From a checkpoint of a small mixture-of-experts model trained on Wikipedia.
Size: 12 layers, width 192, 83.2M parameters.
Experts: 32 experts in each of 6 layers, 480 ReGLU neurons an expert, 1 pick a token.
Training: a variant of SOAP for the experts, 439M tokens, 6764 steps.
Below are experts of layer 7 (counted from 0) of a mixture-of-experts language model. Rows are named router (the router's row for the expert), down (a neuron's output weights, with its number) and show model dimensions 0-191. Each number is 50 + 12 x the weight over its row's rms, rounded and kept within 0 to 99.
After each expert's rows: a language model's description of what the expert responds to. This comes from a sample of Wikipedia text that the model never trained on.

# expert 25
router:52 51 35 64 55 39 59 50 72 33 38 33 53 29 58 63 42 57 46 42 61 66 54 40 43 58 48 57 63 60 76 58 62 35 59 62 45 52 45 39 22 36 48 42 54 49 41 45 41 39 45 50 55 59 66 73 42 61 44 67 68 58 50 80 46 54 55 44 41 54 63 63 45 51 40 39 43 78 42 44 43 59 31 54 47 26 63 44 45 44 53 78 57 45 30 37 61 46 68 65 52 43 58 47 49 51 60 59 64 48 57 56 49 42 42 64 42 59 40 53 55 51 81 65 44 44 65 60 54 43 58 52 46 62 76 61 53 50 49 23 49 63 51 48 54 58 70 58 39 27 55 91 34 29 51 38 61 51 49 44 48 41 46 60 36 52 43 63 35 59 65 47 48 62 34 48 50 48 36 38 37 22 56 73 52 58 40 64 34 40 62 59
down3:45 44 46 52 44 45 30 43 59 58 52 76 57 62 45 60 42 34 54 39 42 41 51 52 58 59 54 62 56 30 56 73 59 48 44 40 68 42 45 64 49 65 42 54 63 53 49 61 37 59 45 38 23 54 75 66 58 48 46 43 64 60 74 35 44 60 46 41 40 61 37 50 52 77 51 53 74 62 39 54 44 49 45 43 62 48 42 49 60 27 62 60 51 40 52 58 52 29 61 38 60 38 49 51 50 62 41 43 55 37 57 53 36 39 63 45 50 52 38 45 60 50 50 44 55 53 62 38 38 39 49 55 50 38 53 40 63 44 35 54 63 63 37 45 94 43 52 28 35 67 62 71 51 37 33 62 39 56 34 37 67 47 42 43 37 68 52 58 60 50 24 61 34 61 27 51 61 31 64 41 52 37 71 48 29 88 65 64 45 44 46 67
Countries in sports tables. Country names and three-letter codes like GER, JPN, USA inside results tables between pipes, also club city names.

# expert 26
router:37 31 38 40 22 43 67 52 57 37 53 63 57 28 44 28 62 41 44 66 37 54 42 40 62 48 43 61 60 43 40 40 71 52 47 24 48 33 48 69 57 67 54 38 38 50 54 66 42 39 55 63 37 56 38 34 77 62 63 27 28 39 51 34 51 34 41 52 35 67 36 48 56 36 73 63 55 61 52 58 46 49 46 54 45 56 51 48 69 61 43 44 46 61 67 39 65 35 49 28 25 57 74 41 39 45 40 64 35 58 64 50 32 43 68 41 54 42 54 67 45 53 54 71 46 58 49 53 58 27 55 58 57 62 66 63 41 40 51 38 58 38 68 58 66 54 59 57 41 57 41 40 40 39 57 58 30 50 47 67 37 54 61 26 64 43 47 59 63 45 50 57 53 67 41 51 51 68 51 29 33 60 51 61 48 43 32 47 37 67 66 56
down1:45 38 60 39 56 38 42 45 63 41 59 50 54 50 52 46 41 49 59 42 56 49 18 37 48 43 52 45 52 45 26 43 38 47 46 43 45 56 57 63 70 59 37 48 61 55 65 36 76 33 59 42 57 37 32 57 61 68 47 47 77 51 49 43 57 52 46 53 48 50 33 41 51 53 41 61 30 30 70 51 51 54 42 35 56 70 29 53 50 56 71 33 53 39 48 71 72 77 46 49 60 58 30 48 69 52 38 50 56 45 34 46 26 48 55 44 39 61 93 42 61 54 46 50 31 35 50 63 38 51 43 47 55 36 42 39 61 59 45 55 66 40 28 56 42 54 41 44 45 68 29 48 69 75 57 25 49 52 57 53 32 39 51 36 40 57 70 28 57 47 55 29 48 55 43 44 66 50 55 68 58 41 68 64 64 68 50 53 46 39 40 42
Sentence-ending punctuation. Periods ending sentences or paragraphs, often before a new paragraph or section heading, and the closing == of section headings.

# expert 3
router:59 69 57 27 35 58 50 52 41 52 58 45 49 63 46 53 57 41 54 30 44 62 38 49 61 62 50 66 51 52 50 39 64 45 51 52 73 28 24 37 38 66 58 36 38 52 46 59 52 55 42 40 73 65 76 72 28 49 34 44 55 35 39 36 29 55 46 66 66 58 70 40 46 61 36 57 64 64 29 41 43 53 17 47 47 40 58 63 48 63 61 41 45 32 48 54 37 35 36 42 48 56 26 57 59 52 52 24 77 29 38 57 49 54 39 61 36 65 41 66 48 47 40 63 40 42 47 50 62 61 48 63 56 42 58 50 63 63 55 67 57 47 39 47 62 58 47 46 38 71 52 58 46 39 46 42 51 47 42 62 37 67 36 51 28 28 58 59 42 52 56 43 42 50 37 65 27 46 21 47 52 48 52 75 43 46 42 69 58 45 53 45
down1:48 49 39 65 42 47 68 52 50 39 33 61 63 52 57 60 59 53 65 41 47 51 49 59 56 36 46 35 59 62 80 44 38 71 52 32 60 37 53 60 46 59 78 45 61 48 66 31 60 55 47 57 49 55 47 52 67 46 40 37 62 55 52 49 71 43 50 43 56 51 48 41 34 52 41 53 55 62 39 35 33 72 69 50 65 63 37 45 51 63 62 32 54 27 53 48 69 38 70 40 31 35 66 34 67 56 67 53 26 43 50 40 57 55 28 53 56 73 36 44 39 63 48 47 54 44 56 51 48 59 53 48 58 34 76 30 37 52 41 55 19 42 45 45 30 71 47 43 42 42 53 61 41 56 38 44 49 56 50 55 40 51 44 51 35 40 38 46 53 51 16 54 29 54 51 44 33 45 46 43 82 62 67 47 18 53 31 63 56 42 47 35
Section and table headers. First words of section headings, infobox labels and table column headers, such as Personal information, Career, Votes, Party, Date.

# expert 5
router:40 46 60 44 47 54 48 46 57 43 48 63 50 46 51 43 56 51 35 46 56 46 60 47 57 51 35 33 45 49 48 69 52 62 48 52 85 63 54 40 40 54 63 73 20 69 51 56 55 69 48 61 62 58 31 45 56 59 52 47 50 63 46 43 53 57 44 41 56 54 37 55 39 19 45 44 56 43 59 45 42 46 53 64 36 35 45 37 57 38 59 50 59 51 42 55 74 60 44 49 81 39 39 49 65 51 38 60 69 42 70 52 44 62 64 65 57 59 53 54 71 70 57 70 66 31 49 44 60 82 59 54 53 26 36 39 63 49 40 44 56 46 45 62 46 41 55 57 61 81 33 38 68 55 62 77 49 49 63 51 43 34 53 59 44 57 32 59 58 30 45 44 47 61 42 59 63 30 51 26 41 59 45 32 50 03 57 48 43 43 49 54
down0:51 44 40 57 69 35 72 48 55 47 59 43 71 54 48 71 60 71 48 45 48 46 51 54 50 53 45 50 56 55 26 54 26 69 48 42 46 53 62 55 24 52 60 38 45 50 63 35 64 37 39 56 60 34 46 46 50 36 54 49 39 66 46 60 43 39 46 41 51 30 50 64 22 45 38 48 37 45 52 43 67 64 42 54 43 64 59 51 73 45 59 55 45 62 55 52 46 42 60 40 59 56 60 44 59 42 50 45 79 64 53 49 27 24 60 57 41 66 34 52 78 59 40 61 55 54 48 49 55 33 24 32 82 14 51 53 61 43 46 57 37 42 59 61 33 57 43 44 51 62 40 40 56 60 37 30 68 72 41 57 62 32 41 54 46 56 34 48 57 60 41 41 60 58 49 46 58 38 62 32 62 69 45 69 50 40 20 40 47 56 34 48
Past-tense action verbs. Main verbs right after a subject or auxiliary in narrative prose, mostly past tense, such as took, received, announced, introduced, was considered.

# expert 6
router:58 52 24 60 61 35 59 42 99 37 40 35 50 50 28 50 23 52 38 35 57 57 46 44 65 40 43 63 65 66 56 40 51 44 43 53 40 67 48 41 39 40 43 41 55 62 46 59 48 25 58 55 44 44 62 47 53 48 56 85 52 68 58 55 38 37 50 34 25 42 52 58 59 57 52 47 40 60 54 56 61 57 59 54 59 34 43 56 51 54 42 84 42 51 54 49 54 43 60 39 44 56 61 59 40 40 60 55 33 49 41 55 56 42 54 67 44 51 60 48 62 62 68 38 39 43 38 49 42 25 47 53 57 67 83 64 39 36 32 37 33 55 59 48 46 63 53 56 45 30 51 88 48 35 44 44 42 62 37 46 47 27 55 55 25 65 43 57 52 60 58 44 47 48 33 53 60 63 63 40 58 46 43 61 58 64 56 54 60 35 42 62
down0:48 36 69 57 59 28 62 40 40 68 61 34 58 55 35 49 43 46 47 67 50 58 47 63 54 52 50 45 55 37 54 44 50 48 57 52 53 51 47 73 32 42 48 38 43 26 25 57 53 50 44 63 37 62 45 58 37 51 28 40 68 44 52 32 54 46 43 41 52 50 72 74 44 53 63 28 72 45 55 54 50 57 75 42 37 64 49 56 33 57 52 75 47 46 44 53 42 25 25 44 55 43 67 44 65 33 52 34 52 39 33 56 62 35 42 39 55 63 54 38 44 47 34 42 58 65 66 54 46 52 30 64 34 70 51 58 38 60 16 45 45 44 57 67 69 44 55 43 32 51 46 38 51 32 53 52 38 31 41 52 58 63 64 42 50 44 59 59 26 59 62 29 41 45 49 48 37 52 34 78 34 59 60 65 29 52 43 58 42 51 27 45
Place names. City, state and country names and their later parts, often after "in", a comma or "Los", such as Angeles, London, Cincinnati, Connecticut.

# expert 15
router:60 48 28 64 59 37 57 41 94 36 38 40 50 47 36 50 39 58 35 48 55 66 47 33 52 38 43 57 61 80 58 35 67 43 50 36 54 55 49 49 43 40 39 38 41 57 46 55 44 36 52 52 35 56 57 47 41 52 52 75 55 50 52 67 40 43 45 30 36 50 70 56 61 59 37 50 43 69 55 58 62 50 57 60 55 33 49 43 57 38 45 84 40 38 61 31 45 48 56 31 43 62 64 51 33 37 63 45 39 50 40 49 52 35 55 58 58 42 61 35 68 55 79 40 31 57 34 54 38 28 51 48 56 70 61 57 43 40 26 36 40 54 55 27 40 64 62 53 40 31 57 76 33 53 32 47 46 61 43 48 32 24 50 40 24 61 55 49 55 57 46 46 47 56 41 48 55 68 60 35 55 60 44 52 59 64 58 51 65 38 41 66
down2:63 48 37 51 59 39 55 39 44 50 49 64 50 48 52 51 49 54 53 51 54 38 49 43 54 43 49 63 40 47 33 48 74 54 72 41 69 69 52 62 32 44 38 59 30 28 80 57 46 46 79 20 48 49 35 72 68 50 50 33 54 44 54 45 54 43 49 45 52 59 62 78 63 48 48 49 45 38 42 33 50 58 39 73 62 67 61 53 64 47 46 34 59 38 49 35 41 46 43 46 23 48 66 75 58 31 50 53 44 49 48 46 40 62 81 54 60 45 52 58 51 53 62 54 50 54 51 40 58 45 36 69 38 62 63 68 73 48 39 55 50 54 52 56 70 43 87 66 19 53 60 61 47 53 41 38 62 28 57 69 48 48 63 29 70 44 49 31 58 47 36 52 54 52 37 61 53 40 60 44 39 31 46 43 62 56 40 60 63 49 45 37
Closing punctuation. Closing quotation marks, parentheses and brackets after a quoted phrase or name, plus spaces and some word-ending pieces, such as screen", (MAS).

# expert 16
router:38 45 47 36 64 51 42 58 57 38 56 44 44 33 66 68 59 52 49 41 60 46 42 35 49 38 52 39 57 34 59 70 48 48 58 67 36 55 13 55 53 42 66 38 63 34 27 46 33 44 64 40 53 53 65 36 29 18 43 36 48 66 53 39 53 65 65 88 42 28 63 71 40 72 45 39 61 57 42 59 63 58 44 60 43 31 50 68 40 51 50 62 72 63 48 44 32 31 40 58 38 28 37 45 42 53 59 42 61 56 55 48 56 58 42 56 35 60 31 42 60 43 33 51 48 68 38 41 43 46 64 48 36 54 69 63 52 55 57 42 46 45 42 51 40 37 46 54 46 51 31 47 62 38 58 53 40 46 43 57 71 40 49 53 45 46 54 23 42 41 70 33 59 63 72 40 42 20 59 49 45 70 54 53 39 47 40 48 60 49 39 53
down2:48 35 51 31 52 60 50 73 78 37 51 54 49 50 71 32 31 53 47 71 45 64 59 48 43 57 71 23 34 44 46 64 18 47 54 51 48 67 54 53 54 65 47 44 62 45 61 38 78 27 58 38 11 55 30 45 32 47 70 56 46 60 57 52 52 43 47 61 55 54 63 53 46 46 53 63 40 42 50 49 33 42 38 44 57 59 36 46 36 60 51 45 37 46 52 51 50 64 69 42 48 53 52 63 36 55 43 56 44 65 72 51 45 50 37 33 59 48 30 31 62 39 37 52 61 70 55 46 61 34 45 61 66 60 36 51 51 28 66 33 43 43 58 50 64 52 44 55 54 43 36 59 47 65 37 58 52 75 51 46 67 64 42 28 44 55 44 62 59 59 60 48 57 67 55 28 52 35 47 39 44 37 54 45 51 32 74 50 35 73 66 49
Numbers in tables. Digits and unit tokens inside statistics, tables and measurements, often after a decimal point or bracket, e.g. 2.0, km, lb.